python train.py --n_experts=80 --experts_per_token=4 --balance_loss=0.000428 --router_z_loss=0.001 --lr_router=0.00213 --tie_word_embeddings=false --optimizer="muon_variant" --learning_rate=0.00795 --max_seq_len=1024
Below are experts of layer 2 (counted from 0) of a mixture-of-experts language model. Rows are named router (the router's row for the expert), down (a neuron's output weights, with its number) and show model dimensions 0-127. Each number is 128 + 24 x the weight over its row's rms, rounded and kept within 0 to 255.
After each expert's rows: a language model's description of what the expert responds to. This comes from a sample of Wikipedia text that the model never trained on.

# expert 21
router [ 63 126 131 118  98 144 103 116 118 149 116 114 122 138 112 126 130  82  92 142 137 205 116 133 109 141  95 117 133  75 110 114 124 152 120 114 139 159  79 133 147 140 141 102 131 136 182 132 128 106  81  92 126 119 124  82  91 136 134 136  84  93 106  78 168 101 150 102 102 130 101  83 127 120 101 141 109 133 100 130 140 130 137 131 158 152 145 142 108 106 121 101 140 130 131 114 150 142 153 119 147 144 112 112 180 119 120 126 109 114 120 139  89 130 131 133 117 138 109 139 110 141 146 112  73 171 161 127]
down0 [136 147 138 110 157 117 171 114 139 168 126 146 125 129 135 130  99 104 166 116 141 131 116 143 106 180 113 124 120 109 105  87 138 133 153 103 131 136 102 165 170 110 149  94 135  95  50 117 118 155 132 121 172 119 162 111 135 104 123 128 123 164 141 164 135 122 159 137 139 165 161 118 114 118 151  88 136 119 130 165 112 100 106  79  86 103 113 170 113 138  90 174 126 110 113 133 124 119 153 112 112 139 134 158 139 126 110 134  99 109  94 161 155  90 128 126 103 141 147 132 153 177 124 154 164 126 113 146]
What it handles: Year starts, pre-2000. The first two digits of years, mostly 19 or 18, after a space, bracket or dash; also spaces, dashes and coordinate decimals.

# expert 13
router [131 129 145 109 110 111 108 118 122 158 131 119 151 128 104 105 128  98 107 112 117 148 129 174  72 115 131 132 158  95 166 102 127 156 158 114 150 138 105 159 149 106 106 141 141 138 139 128 153 118 125 102 165  97 139 120 104 102 115 145 135 136 144 116 115 136 149 140 101 136 141  98 154  93  97 171 123 156 107 117 142 167 119 137 153 138 155 107 137  91 185 126 128 122 128  77 161 170 138  59  82 142  83  99 145 147 136 116 122 155 150 164 124 121 151 104 136 106  82 184 125 109 117 149 104 139 146 146]
down0 [123  99 107 136 135 118 120 175 128 107 130 112 108 115 136 125 150 142 157 190 125 124 133 157 144 189 104  89 118 145 185 136 177 159  91  87  98 119 131 129 128 126 155 137 154 124 148 126 149 147  94 136 132 142 152 126 117 135  90 107  94 109 173 103 118 133 145 104 117 163 120 124 154 143 111 163 153 120 130  97 170 144 144 127 133 133 102 119 102 119 180 126 101 157  95 139 105 149 144 131  68 112 126 143 170 137 164 127 107 175 143 115 130 132  98 146 122 146 137 138 146 123 113 145 143 134 160  76]
What it handles: Short inner word pieces. Two- or three-letter pieces inside or starting words and names, such as D-at-abases, tim-et-able, Alex-and-ra, often in taxonomy lists.

# expert 40
router [ 97 119 151 114  93  91 146 165 105 158 128 124 141 149  93 115 134 125 104 124 120 143 147 137 118 130 125 142 150 120 115 154  98 129 179 158 126 107 134 100 123 118 164 147 136 169 163 165 147 112  89 146 146  97 192 112 134  81  91 110 126 140 140 126 173 121 159 125 112 171  92 147 116 131  84 150 132 142  76 114 121 109 159 179 151 133 144 134 112 124 128 121 172 162 130 124 109 141 139 120 128 150 122 118 146 102 148 117 110 120 123 148  73 105 165  97 117  90 131 187 115 140 116 107 120 117 130 153]
down0 [127 166 121 144  90 120 191 128 124 139 170  96 129 130 111 122 136 143 117  83 111 147  98 131 116  66 136 159 155  96 122  96 103 128 118 115 116 175 159 120 117 143 100 139 107  92 126 123 110 100 167 108 109  80 144 113  70 107 111 136 111 160 116  82  99  91 112 124 136 111 126 133 115 125 151 124 156 170 134 179 123 136 132 132 167 120 151 106 137 127 101 136 129  77 145 152 104 127 162 141  94 152 130 118 114 132 133 146 188 127 110 138 150 120 133 127 134 119 143  88 143 162 168 114 113 128 119 146]
What it handles: Word-initial prefix fragments. First pieces of words split into fragments, often prefixes like res, cons, re, -s in "large-scale", M in MLB.

# expert 19
router [124 125 119 100 114 117 132 126 117 152 127 140 139 145 104 148 110 137 131 136 123 145  89 134 107 128 114 124 187 123 159 110 116 122 148 165 133 165  84 109 134 137 144 157 123 128 138 105 163  77 124 136 168 123 137 123 102 114  79 126 145 128 163 111 157 127 107 121 128 120 137  99 126  88 106 156 126  82 110  98 167  73 149 193 161 152 153 155  87  90 154 149 110 127 141  88 138 170 132 101 129 105 112 123 132 110 142 106  91 119 127 127  71 178 147 146  99 119 110 109 135 136  98 140  87 143 110 123]
down0 [148 127 138 156 151 133 152 122 137 114  90 101 141 123 123 124 120 107 140 107 176 171  92  85 154 141 111 123 143  93 107 122 121 118 118 147 158 152  90  66 157 119 151 122 130 138 127 160 119 121 103 118 151 156 145 192 118 139 137 118 110 133 127 152  79 113  96 129 173 136 159  58 129 146 113 112 131 158 111 102 120  83 135 147 150 159 145 104 116 128 169 111  90 124 119  98 120 102 137 107 127 109 102 131 136 106 148 109 133 140 129 156 130  99 110 121 139 156 155  95 129 111 157  93 145 119 193 108]
What it handles: Consonant-heavy fragments. Single letters and ch, sh or m pieces inside foreign names and rare words, such as tripty-ch, Hip h-op, Brook-h-art.

# expert 37
router [ 91 128 146 136 110 112 121 131 140 122 114 104 148 174 114 118 163  96 145 133 157 180 117 125 146 145 122 137 162 126 149 106  70 136 172 130 113 124 109 148 139 146 137  79 145 125 112 128 161 121 129 119  95  86 142 132  91 105 110 110 101  62 138 122 135 106 132 116  99 125 124 112 187 116 124 166 104 106 113  87 176 141 151 164 106 100 139 122 111 107 116 169 147 138 119 111 107 118 172  81 112 140 123 104 141  96 131 110 128 129 119 104 112 108 197  76 106 105 124 130 141 131 109 128 130 125 132 112]
down1 [132 136  89 176 114 114 137 108 104 107 140 133 131 139 141  92 154 105 122 109 121 120 182 109 150  95  77 128 121 141 102 131 144 170 146 137 120 152 108 176  96  85 116  78 121 139  91 131 112 161 163 170 135 156 146 167 142 109 139 105 119 130 129 125 122 121 130 134 150 119 130 130 128 103 101 123 151 153 133 113 140 171  58 104 150 142  90 133 125 119 146 143  90 126 153 143 103 131 133 132 154 117 178 128 135 145 151 114 130 151  90 126 148 137  72 115 103 172 125 117 166 143 159 153 163 127 118 100]
What it handles: Time words and abbreviations. Time nouns and adverbs such as years, later, ago, However, and endings of abbreviations such as U.S, et al., Ltd.

# expert 48
router [117  76 110 130 136 134 120 141 114 104 103 134 157 162 128 110 151 105 112 163 172 123  83 140 147 142 122 148 148  94 130 108  93 134 151 154 126 151  99 128 145 138 133  90 143 130 126 135 123 117 132 110 146 108 163 140  93 109 131 139  83  75 163 121 172 105 112 143 101 118 121 140 173 132 103 148 140  82 107 129 117 102 132 139 155 116 140  99 100 106 165 152 127 155 148 122 139 165 130 134  90 129 140  69 178 153 129 129 125 152 130 133 124 158 119  84 106 130 116 121 131 197 128  73 106 119 128 162]
down0 [139 116 150 145 169 139 138 132 100 139 135 135 145 116 131 133  98 105 114 147 119  99 126 108 114  97 142 167  94 109 116 120 134 113 146 159 156 165 142 107 128 158 186 120  99 116 139  73 139 118 127 118 124 132 138 146 122 145 143 101 130 124 127 100 127 139 123  74  90 111 149 116 185 111  85 129  99 154  95 131 130 122 126 144 101 156 129 107 140 110 108 132  90  93 139 154  67 135 141 120 180 149 132 103 145 124 114 100  85  95 162 134 107 135  88 153 111 168 127 107 112 132  95 145 174 114  86  85]
What it handles: Year endings, countries. Last two digits of years after 19 or 20, such as 18-99, 20-18, and country or region names like States, China, British.

# expert 47
router [129 114 133  86 134 121 144 129 134 136 161 100 140 137 114  96 104 111 115 143 143 166  77 177 131 122 123 131 131 143 119 138 104 143 167 134 105 144  70 126 124 135 132 147 154 130 154  93 156 139 131 117 160 126 144 136 100 108  89 155 153 127 154 116 138  88 142  83 128 122 121 148 143 109  92 133 145  90  86 125 128  81 152 153 154 159 158 128 107 133 119 147 140 133 156 145 147 155 123 128 140 127 135 119 138 112 211 111 156 104 127 130  84 147 153  52  93 136 106  94 134 142 119 109 100 140 109 157]
down2 [141  74 140 145 123 147 145 143 142 128 131 109 109 160 115  94 151  90 103 144 139 138 115 155 143  74 101 164 107 131 171 116  97 110 135 115 128 149 133 161 121 119 118 125 135 159 109  95 138 125  98 122 115 102 184 110 164 143 114 119 143 143  65 101 136 137 122 156 168 157 104 113  84 155 161 135 138 139 158 125 131 169 106 125 156  77 116 114 103 118  85 112 116 146 150 129 166 109 120  96 102 137 133 121 134  96 170 130 141  98 118 105  97  89 134 122 157 158 130 154 124 146 120 166 112 157 101 151]
What it handles: Mid-word name fragments. Middle pieces of words split into fragments, often personal or foreign names and rarer words, such as roy-alt-ies, Nor-we-gian, Ch-im-rova.

# expert 53
router [122 119 122 126 147 131 120 125 135 146 131 160 121 199 133 126 113 142 142 159 142 144 112 138 127 140 123 152 124 135 147 132 118 167 173 124 168 121 109 139 137 114 105  95 112 139 134 140 138 111  90 119 151  71 119 118 107 133 127 196  89 126 142  82 133 138 124 113 150 148 110  83 113 142  83 162 136  99 154  79 136 123 200 153 115 156 153 115 116 108 119 140 136 166 153 138 127 189 131  98 142 128 133  84 157 130 114  93  91 122 128 105 150 113 138  90 113 142 134 151 106 136 131 109  87 131 163 137]
down0 [129 163 150 109 135 130 114 132 124  77 107 112 152 133 153 141 161 112 115 114 150 147 119 117 115 189 149 145 123 153 152 181 101 100 101 120 154 132 121 124 128 158 121 168 106 126  98 141 161  95 117  88 158 119 135  72 134 139 117 104 100 154 184 118 140 102 143 164 118 104 164 116 129 137  87 128 144 126 134 125 151 114 110 157 102 118 112 127  96 129 129 112 122  82  83 141 150 122 117 139 127 122 103 129  85  99 135 160 121 127 124 146 145 150  90 158  69 152 164 153 157 115 143 114 141 122 104 179]
What it handles: Infobox field labels. Field names in infoboxes and taxoboxes, usually after a dash or line break and before a colon, like Born, Location, Genus, Coordinates.

# expert 44
router [108  95 130 101 130 137 164 138 146 156 134 108 147 150 131 123 174 129 114 156 155 150 123 142 110 166 110 178 140 129 126 107  75 103 155 120 127 121 135 134 154 122 139 148 172 125 131 140 145 121 100 107 142  96 146 110 127 107 137 142 134 103 173 147 157  99 167 128 120 153  88 110 147 141 124 140 113 128 111 128 119  96 149 104 152 125 149 108 134 124 179 131 196 144 161 121 175 145 166 106  90 131  86 135 135  89 131 156 100 155 126 134 142 192 148  80 100 108 115 116 124 148 125  97 107 156 139 162]
down0 [120 116 120 133 132  90 118 115 156 110 120 115  87 122 134 158 140 116 154 149 134 128 157 143 153 158  92 179 138 144 160 105 125 141 142 180 158 125 155 137 135 146  92 122 133 165 102 106 143 114 148 116 130  63  99 160 138 109 148 120 143 120 165 116 132 131 128 169 122 124 126 140 109  78 124 142 117 126 135 134 118 116 150 160 134 118 101 118  96 132 200  89 183 121  87 153 150 146 102 143 159 101 139 141 124 111 181 139 120 108 164 133 142 120  96 126 106 148 113 152 134 152  92 109 180 101 126 103]
What it handles: Place-name and institution words. Capitalized words in place and institution names, such as North, County, Park, High School, United States, Special Air Service.

# expert 18
router [106 134 117 111 126 103 133 141  94 171 113  84 156 191 102 150 126 136 107 149 112 150 105 160 134 128  99 164 130 105 133 135 114 159 124 150 183 120 115 116 128 162 153 147 135 150 168 129 154  73 133 108 156 137  94 129 124 122  99 126 108 101 157 108 142 114 104 105 114 127  89  90 130  92 138 130 131 124 131 116 132 134 154 156 191 166 140  95 128 119 135 156 110 162 149 122 134 161 149 141 113 154 105  93 128 102 187 136  72 118 122 121 118 148 163 125  78 123 133 114 133 139 142 157 124 117 138 160]
down0 [158 124  88 104  97 142 179 108 106 126  92 153 169 142 104 111 126 111 122 172 140  93 174 148 106 110 143 121 104 150 119 119 110 153  92 139 124 171 129  93 101 119 181 103 149 160 109 116 102 142 144 129 137 125 107 114 150 145 128 114 158 148 124 118  82  94  93 148  98 135 126 149 112 112 106 129 129 115 113 147 142 132 110 155 120  93  87 116 102 136 120 118 170 120 155  69 121 132  97 158 119 114 147 165  96 128 156 132 120 139 180 153 132 162 124 110 143 146 155 156 159 133 119  85 144 166 113 119]
What it handles: Mid-word name fragments. Inner word pieces of names, places and taxonomic terms, such as Philh-arm-onic, Melastomat-ace-ae, Sh-ann-on, plus initials like Z, Sp.

# expert 62
router [120 100 124 108 146 107 127 115 103 106 125 117 129 177 135 112 112 123  89 177 115 152 112 122 107 139 123 178 171  98 130 107 139 167 149 127 163 104  98 124 143 131 148 146 135 127 145  96 138 127 130 127 175 131 135 134  82 111  96 143 105 154 157 138 112  89 158 104 101 133  85  95 168  84 111 103 112 100 133 104 117 138 137 141 140  96 161 140  88 123 213 120 139 132 152 128 149 163 141 115 102 174  74 147 125 137 116 117 102 126 141 138 102 148 130 131 113 132 132 157 127 118 125 133 116 158 153 174]
down0 [103 127  83  79 140 142 116 116 120  81 117 126 114 113 115 121 113 111 146 137 128 163 158 112  94 149 132 126 123 107 124  96 123 104 133 132 182 139  89 148 179 117 149 109 109 124  96  83 175 121 128 150 111 138 148 129 108 113 149 108 121 108 149 133 121 169 122 104 125 134 138 176 106 165 151 135 150 169 130 128 109 118 176  68 100 162 156 122 135 137 134 163 134 129 132 154 170 106 164 118 110 136  99 155  93 122 124 135 104 143 110 162 110  92 108 149 119 103 148 123 135 126 110 100 143 117 121 201]
What it handles: Fragments of foreign names. Syllable pieces inside foreign or unusual proper names and rare words, such as Chongqing, Oaxaca, accompanied, Pendragon.

# expert 35
router [130 116 153 139  80 139 123 163 143 141 122 122 129 117 117 120 154 111 104 152 118 172 100 168 120 167 127 127 150  86 130 104  96 124 172 157 131 112 120 175 139 123 129 117 146 200 179 101 133 124 107 120 128 111 165  91 101 122 103  99  89 127 153 109 121 126 112 117 139 164 101 105 143 119  80 151 128 126 126 119 149 114 150 159 136 107 122 122  92  94 135 187 127 149 124 102 187 129 139  70 137 123 119 107 151  89 143 114 141 112 123 135 119 150 141 121 110  96  91 117 105 155 128 131 137 142 159 160]
down0 [132 137 146 113  92 153 114 147 144 156 178 151 119 184 105  87 125  94  88 127 163 116 142 135 134 134  97 132 115 123 142 117 154 115 159 121 133 152 106 121 156 116 177 100 132  96 111 191 106 134 112 119 158 138 114 122  88 138 123 118 124 142 105 142 136  99 120 108 102 111 147 112 183 144 115 158  97 127 171 101 149 110 107  97 118 116 165 122 139 160 151 130 165 125 100 136 121 149  96 176 110 141 108 163  80 153 140 101  89 140 128 145  96 129 175 106 159 102 116 115 151 128 113 103 103 140 137 136]
What it handles: Numbers in dates. Spaces and digits that begin numbers, mostly the year after a month and day (June 12, 2013), plus day numbers and table counts.

# expert 0
router [134  85  90 106 145 129 103 137 154 116 114  92 176 123 105 140 101  86 119 155 118 137 112 145 129 141 106 133 148 145 138 133  98 166 135 153 149 126  95 153 173 133 121 123 130 139 139 149 176 112 129 123 120 110 116 109  61 111  61 163  77 114 159 118 148  97 111 132 124 141 128 115 153 158 121 146  93  92 144  97 143 132 152 114 163 108 136 117  57 113 149 137 154 176 111 144 148 145 136  72 114 123 108 130 168  78 122 133 115 115 121 149 115 124 129 120 103 122 141 116 138 155 124 146 137 120 112 131]
down0 [169 154 143 107 187 144  71 124 146 126 170 111  86 147  97  88 163 113 133 138 138 148 152  96  98 144  79 141 122  96 107 129 106 132 145 128 147 156 147 101 104 131 170 150 160 135 150 140 118 113 119  91 142  99 121 119 131 158 107 119  80 133 107 119 122 134 162 121  79 175 107 133 131 116  89 128 155 143  92 154 164 120 125 140  95 139 123 113 132 131  92 176 138 145 113 116 110 154 112 142 144 140 117 128 171 118 105 145 124 155 102 121  75 153 148 132  99 123 131  90 128 119  98 131 141 158 110 144]
What it handles: Name and title pieces. Word-final pieces of proper names and common titles or first names, such as Munc-ie, Firm-ia, John, King, governor.

# expert 10
router [131  97 120 100 137 149 127 117 129 145 130  96 140 167 112 113 124 142 112 121 137 137 115 124 156 158  91 136 148 107 164 118 139 123 133 121 106 126 103 175 128 120 136 130 170 135 162 114 200 115  72 129 110 105 131  86  60  97 124 139 125 116 120 115 147 102 145 122  97 126 122  76 134 135  87 130 114 101 122  92 127 103 125 181 141 117 127  98 101 143 113 167 192 152 143 109 171 138 136 107 116 160 156 117 143 100 144 119 112 158 106 138 128 115 148 117  95 142 133 161 133 146 105  70 154 134 139 143]
down5 [113 155 107 133 103 153 124 132  82 160 125 117 133 117 155 104 174 146  94 108  69 127 127 121 140  97 126 146 102 117  96 131 129 106  93 121 139  72 125 102 151 119 159 122 119 147 118 145 134 143 179 109  94 107 148 113 175 138  82 128 147 104 103 141 110 150 121 152 140  96 104 139 135 123 142  73 176 151 145 135 143 128 145 102 137 150 118 175 128 144 134  97 145 129 135  95 111 148 138  90 120 147  92 157 154 176 167 108  89 131 164  88 155 111 135 129 120 112 125 139 109 156 105 165 129 122 112 105]
What it handles: Abstract noun endings. Nouns and noun suffixes in expository prose, often before "of", such as legisl-ation, equip-ment, government, research, mort-ality.

# expert 63
router [ 97 104 132 112  71 130 134 129 136 130 102 129 132 151 114 128 135 119 116 135 132 150  88 179 131 184 118 144 145  69 126 113 119 158 145 137 157 180  81 111 141 148 112  98 160 138 181  88 139 125 124 122 122 119 125  90 139 122 111 164 117  87 147  79 168 124 123 156 116 137 100 124 187  80  99 135 145 108 121 119 134 131 166 139 132 127 163  86  90 134 132 134 123 134 124 128 133 137 161  73 126 163 127  79 167 141 137 128 116 143 148 129 139 131 129 101 118 124  99 141 106 134  92 120 138 143 121 138]
down0 [ 90 147 182  95 132 155 112 156 142 120 117 132 113 150 115 122 134 107 127 144 141 122 117 148 112  99 130 129 105 141 125 135 128 109 141 142 174 151 144  83  96 142 152 135 107 116 131 159 159 134 115 114 110  94 135 157 173 167 141  89 136 124 101 143 122 156 131  87  88 155  83 143 107 150 172 136 127 158  89 174 147 118 101 164 139 129 124 138 138 148 130  87 145 162 135  86 123 106 108 146 122 122 126 173  86 113  92 127 116 150 139 190 115 134 124 129 105 142 140  86 149 114 143 161  80  91 135 116]
What it handles: Year starts, 2000s. The first digits of 21st-century years, mostly 20, in career lists and tables; also cell-opening spaces and coordinate decimals.

# expert 58
router [114 114 121 104  89  80 136 127 157 137 132 107 116 162  87 153 135 147 128 164 114 147 153 128  99 145 125 125 153  86 176 156 100 177 116 139 162 133 112 145 113 125 126 102 151 129 147 133 134 126 106 130 125  91 132 143 111 116 100 108 114  96 174 137 173 125 152 136 120 128 116  91 155  90 149 132 112 128 100  91 141 130 134 124 134 126 147 111  64 125 166 110 124 150 135 122 176 192 151 129  99 133 108  99  98  98 114 122 131 145  98 161 110 131 152  68 135 107 121 123 112 126 149 104  97 159 150 166]
down2 [ 94 106 117 113 118 145 114 145 154 115 152 152 151 180 170 147 134 136 105 138 151 126 135 125 116 115 122 111 153 160 113  82 129 178 155 172 149 121  65 170 148  94 154 115 168 141 128 130 148 139 162 117 125 132 163 173 153 136 137 129 175 113 114 129 140 116 169 139 105  95 109 134  89 117 123 142 159 103 139 109 101  92 169 133 113 136 140  99 102  97 124 131 131 135  94  96 149 110 136  78 126 113 126 122 129  77 186 128 134 136 117  89 113 107 123  93 117 104 142 123 134 151 163 106 134 115 127 114]
What it handles: Accented letters, particles. Accented vowels in foreign names like Łódź and Mīrābād, plus short prefixes and particles such as up, sub, U, over.

# expert 60
router [134  98 103  93 118 115 138 143 142 146 135 101 136 122 102 115 134 133 100 180 115 174 114 119 105 150 125 159 168  82 157 108 138 157 135 112 156 135 113 171 108 127 164 108 131 167 164 123 135 128 105 148 107 140 172 115  88  90  84 151 130 116 150 139 107 115 118 144 118 145 132 106 140 121 113 144 124  98  74 111 128 109 162 111 145 142 139 123  93 140 116 133 188 120 183 121 163 148 116 130 156 168  79  99 105 136 152 115 119 141 104 156 100 131 130  96 118  67 124 131 108 136 131 141 104 142 159 112]
down0 [130 136 109  92 123 109 143 127 168 107 150 119 119 126 128 121 113  92 129  78 118  68 136 169 123 150 105 155 112 111 127 123 115 108 139 143 149 113 144 122 133 139 127 120  94 118  99  75 123 155 117 123 133 135 139 114 109  76 126 108 118 124 122 152 168 132 105  51 114 134 124 122 139 126 159 135 142 152 136 152 132  92 177 130 134 106  99 121 114 104 120 180  87 145 119 141 122 109 104 113  74 150 117 143 140 160 145 137 143  90 134 122 140 120 179  93 175 181 118 109 142 115 141 159 130 178 106 151]
What it handles: Opening brackets, quotes. Opening parentheses and quotes, dashes and slashes before asides, such as (pen.), (born, (knight, "Title.

# expert 51
router [138 128 154 100 134 125 118 120 101 139 111 103 129 131 135 120  76  94  97 115 133 149 119 153 103 121 138 166 161 114 134 124  92 160 152 100 142 152 115 124 123 138 164 149 134 149 119 151 122 133 118 136 126 115 180  99 125 100 100 144  95  95 121 136 118 120 105 119  81 142 123 141 160 110 116 126 119 116 113 105 109  76 130 144 141 162 158 122  78 140 137 102 144 171 174 114 132 118 160 136 111 130  58 116 172 120 151 135 113 124 113 122 120 164 169 101  79  91  65 128 110 164  83 144 103 134 123 129]
down0 [112 140 160 148  79 131 135 118 107 143 111 148 117 144 162 150 164 140 118 158 129 126 109 164 152 119 141 108 127 141  95 103 169 138 162 122 132 129 110 190 154 129 142 135  96 151 141 121 108 135 139 127 149 157 118 147 139 110 113 122 111 147  51 137 165 153 144  90 126 116 144 101 109 142 169 101 153 156 112  84 105 137 140  83 125 134 144 141 127 143 149 177 135 122 134 106 106 133 148 147 141 108 118 134 142 153 134 122 129 103 133 160 108 159 110 153 124 151 208 163 124 138  68 151 152  95 124 111]
What it handles: Mid-name syllables. Syllable pieces inside proper names and rarer words, such as Bl, Gr, Br, al, ar, in Asylum, Caucasus, Gustafsson, bloc.

# expert 28
router [118 103 125 110 141 132 124 162 124 126  90 113 152 126 132 121 119  80  91 124 154 145 107 132  81 126 129 147 150 125 135  98 124 166 132 147 129 133 114 183 160 167 169 148 150 143 147 139 144 100 136 134 124  83 132 111 121  81 103 154  91 114 123 112 176 133 109  75 112 138  96 134 158 125 111 141 107 108  74 120 119 131 161 128 162 130 126 125  93  91 176 130 165 128 152 128 130 132 130  88  98 132  64  97 160 108 142 126 124 112 123 128 117 138 123 147 123  78 132 127 145 188 115 150 126 113  97 153]
down0 [106 122 131 170 106 144  89 150 133 144 102 147 139 131 140 118 138 161 114 130 140 129 176 119  83 167 163 171 168  90  98 109 106 135 117 118 135 137 128 152 119 102  73 114 112 106 142 129 112 129 117 113 104 146 105 143  88 104 132 106 128  98 131 116 162 140 103  79 118 118 141 139 136 144 109 127 150 127 138 112 146 143 172 128 117 120 151 102 116 122 162  80 147 190 175 133 146 143 160 165 166 117 111 108  90 158 103 133  95  73 143 160 133 148 142 152 123 159 137 124 126 118 115 102 151  96 128  97]
What it handles: Vowel pieces in names. Short vowel-heavy pieces inside foreign personal and place names, in tables and lists, such as Wei, Jamaica, La, Ma, San.

# expert 15
router [121  86  97 125 132 107 105 140 136 131 101 144 155 135 108 131 115 141 161 156 107 124 109 121 113 143 119 149 124 102 138  98  88 160 163 178 120 120 125 127 161 146 160 147 120 124 163 131 143  91  83 131 124  93 123 120  99 140  73 136 106  92 146 126 178  80 127 146 150 114  77 101 161 127 116 165 131 138 116 130 148 140 146 169 143 127 125 104 110 125 163 129 176 173 150  87 172 120 117  79 115 140 106 135 138 149 143 127 124 152  93 140 104 191 136 116 121 114  89 143 127 138 109 139 122 144 100 124]
down0 [125 146 115 120 120 123 121 120  94  82 134  83 139 118 132 149 121 105  92 131 107 124 128 119 127 119 105 134 123 131 105 140 186 140 118 140 183 126 154 139  76  95 144 157 137 117 156 124 123 101 107 107 142 131 146  97 121 115 168  93  95 108 155 130  82 123 105 159 112  99 180 133 123 112  98 120 121 137 103 178 143 111 127 148 113 141 141 126 146 191  92  85 114  78 112 127 108 109 113 120 114 143 163 174 101 136 168 149 110 113 113 145 140 134 136 148 118 163 136 114 121 108 173 146 118 105 178 105]
What it handles: Names and possessives. Pieces in names, titles and possessives, mostly of film, TV and music, such as the y of Pennyworth, 's, William, Love, !.

# expert 34
router [134 103  97  86 133 110 142 147 132 131 119 117 180 138 110 134 110 123 110 159 134 180 127 123  96 119 110 155 156 129 129 129  92 181 156 125 172 150 118 163 122 192 119 111 117 153 123 117 128 133 157 120 120 101 117  97  69 116  82 124 124 117 140 115 145 117 143 113 100 118  98 103 162 100 109 120 120 102 110  93 141 107 187 145 147 178 141 137 142 141 134 142 187 163 136 123 125 117 119 116 134 145  77 138 140 127 110 109 152 130 134 163  83 164 153 120 116 102 153 110 140 168 141 110 133 154 135 136]
down0 [169 139 116 158 156 127 122 122 110 119 135 111 117  99 136  99 177 131 131  98 121 106 169 144 174 135 132 124 159 134 109 139 139  83 167 133 136  76 182 125 147  99 103 145  88 136 111 124 150  93 124 153 121 142 103 128 101 107 121 149 112 132 123  75 136 137 120 126 138  94 141 120 153 136 131 165 114 113  74 141 113  71 169 138 166 109  98 138 126 105 134 171 171 153 117 123 148  91 153 152 161 161 117 115 153 143 133 158 135 163 121 104 107 109 132 152 161 149  92 151 134 102 128 149 133 147 104 134]
What it handles: Surname syllable chunks. Middle and final syllables of Germanic and English surnames and names, such as -berg, Jensen, McCormack, Wood, Ros.

# expert 39
router [126  88 113 139 121 100 122 123 148 128 142 146 168 148 151 103 123 148 136 143 155 148 107 164 112 131  91 121 143  93 137  95 117 139 121 176 121 134 125 126 122 132 168 132 158 156 141  92 149 120 131 109 119  76 132  95 115  88 150 182  88  67 153 143 143 118 111 140 124 146  86 137 168 145 108 130 103 107 117 102 134 115 136 114 153 109 167  64  87  95 139 105 113 107 126 115 117 153 125 156 102 130 124  93 181 124 130 124 103 151 125 138 132 118 149 128 151  98 112 137 118 192 110 113 165 105 138 114]
down0 [133 141  71 164 103 133 156 135 123 104 108 148 108 133 158 132 119 142 126 127 130 109 139 124 139 138 139 102 127 124 103 138 110 116 108 106  85  87 142 110 133  93 179  92 137 122  92 160  93 139 139 116 141 148 114 127 141 150 167  93 131  91 108 120 147 101 118 125 177 154 141 129 128 173 154 132 124 112 148 121 112  87 160 128 157 168 121 165  59 163 163  83 134 148 128  87 116 172 127 150 146 104 123 135 143 116 170 132 130 152 107 154 145 162 141 117 128 114 102 135 158 152 135 146 149  94 132 172]
What it handles: Nationality and hyphens. Nationality and country words, such as American, National, British, Germany, and hyphens in compounds like French-born, Year-end, ride-sharing.

# expert 32
router [116  95 129 100 134 151 105 127 162 126 100  61 134 172 120 124  76 126 130 143 112 136  83 129 140 125 116 145 116 101 167 121 125 124 140 145 107 158 139 133 141 128 115 134 137 138 134 135 134 101 105 138 114  90 142  97  49 113 122 116  83 113 127 122 136 106 126 114 154 128 115  66 117 118 113 169 103 116 139 101 170 119 123 166 177 113 135 105 129 119 141 154 153 139 117  86 174 172 159 115 121 119 117 144 146 120 128 118  98 138 109 146 117 149 145  91 120 121 144  99  99 165  80  90 148 155 151 128]
down6 [148  97 112 152 155 145 159 129 136  99 122 143 155 132 176 141 142  69 137 158  84 137 141 118 121 108 153 147 151 148 118  74 139  79 116 110 128 128 162 121 147 183 116 154 103 106 114  95 152 133 159 175 175 127 120 124 125 143 124 115 142 102 118 105 110 120 134 169 150 129 131 118  68 140 161 121 139 143 133 118 172  73 152 112 121 116 119  69 119 153 114 150 132 180 112 124  93 128 129 124 152 107 138 141 149 115 116 145 125 140 117 116 166 137 104 133 135 140 164 141 134 138 125  89 124  76 124 137]
What it handles: Noun endings and place nouns. Noun-final pieces and common nouns, mostly before of or a comma, such as -ion, -ity, -age, area, city, south.

# expert 30
router [108  76 166 134 134 152 105 163 156 158 149 136 142 156 122  77  87 104 153 117 142 128 126 139 130 149 103 129 165 101 121 105 122 179 131 157 135 147 105 137 150 127 137 104 141 146 125 148 128 120 123 136 161  98 155  98 131 109 112 179 115 124 149  67 120 128 151 104 107 127 143 111 141 138 105 157 100 134 140  76 140 126 182 127 131 163 145 122  99 113 119 158 155 153 133 112 127 159 124  90 135 136 141  62 132 141 147 124  93 117 100 153 142 150 144 108 107 120 120 141 122 131  80 140  99 193 143 134]
down0 [132 129 112 121 138 135  78 165 142 127  94 133 119 136 128 110 103 137 149 103 104 123 148 127 181 172 128  98 110 165 142 126 147 123  88 120  96  99 110 133 135 104 112 123 169 133 142 157 154  72 140 108 100 100 110 130 110 145 107 135 180  98  91 177 154  96 144 115  85 125 147 128  85 174 139 131 132 158  99 145 150 155 114 156 134 147 131 117 146 127 119 104 104 117 130 171 123 127 133 111 129 117 174 108  98 114  77 155  94 124 147 170 120 145 144 146 127 125 117 146 152 139 142 183 129 114 156 157]
What it handles: List and table markers. Leading hyphens of infobox or taxobox lines, table pipes starting rows, and field colons, such as - Born:, - Phylum:, |.

# expert 29
router [103 106 136  93  86 139 161 124 153 142 133 139 140 133 105 126 136 115 123 168 128 163 120 129 120 161  43 117 133 138 153  69 100 130 142 130 135 137  86 123 135 153 129 154 112 191 147 106 153  94 132 135 120 108 142 112 107 110 122 166 100 104 132  83 119 102 133  83 133 125 107 126 112  84 101 164 121 143 103 144 139 131 134 121 159 112 188 121  88 154 140 154 163 147 130 118 139 142 172 112 144 115 131 142 147 141 136  97 140 136 105 156  90 115 128 122 114  83 120 102  92 136 136 136 128 170 145 135]
down0 [ 86 155 156 115  98  94 119 140 101 177 163 120 114 126  87 111 130  66 120 137 137 118 124 153 106 113 113 124 126 109 138 158 128 128 171 124 143 181 102 111 132 160 111 101 103 105 133 147 126 112  97 127 116 163 128 134 119 142 113 106 113 126 109 151  98 137 128 128 166 106 129 144 137 136 121 116  96 110 100  95 130 136 174 143  81 144  86  84 180  55 149 116  91 160 107 145 143 127 111 122 177 114 149  99 131 159 122 124  87 129 118 118 113 137 138 104 139 123 141 136 153  96 145 146 150 156 148 110]
What it handles: Numeric punctuation and units. Punctuation and symbols inside numbers and measurements: thousands commas, parentheses before metric conversions, degree and minute signs in coordinates, spaces before percentages.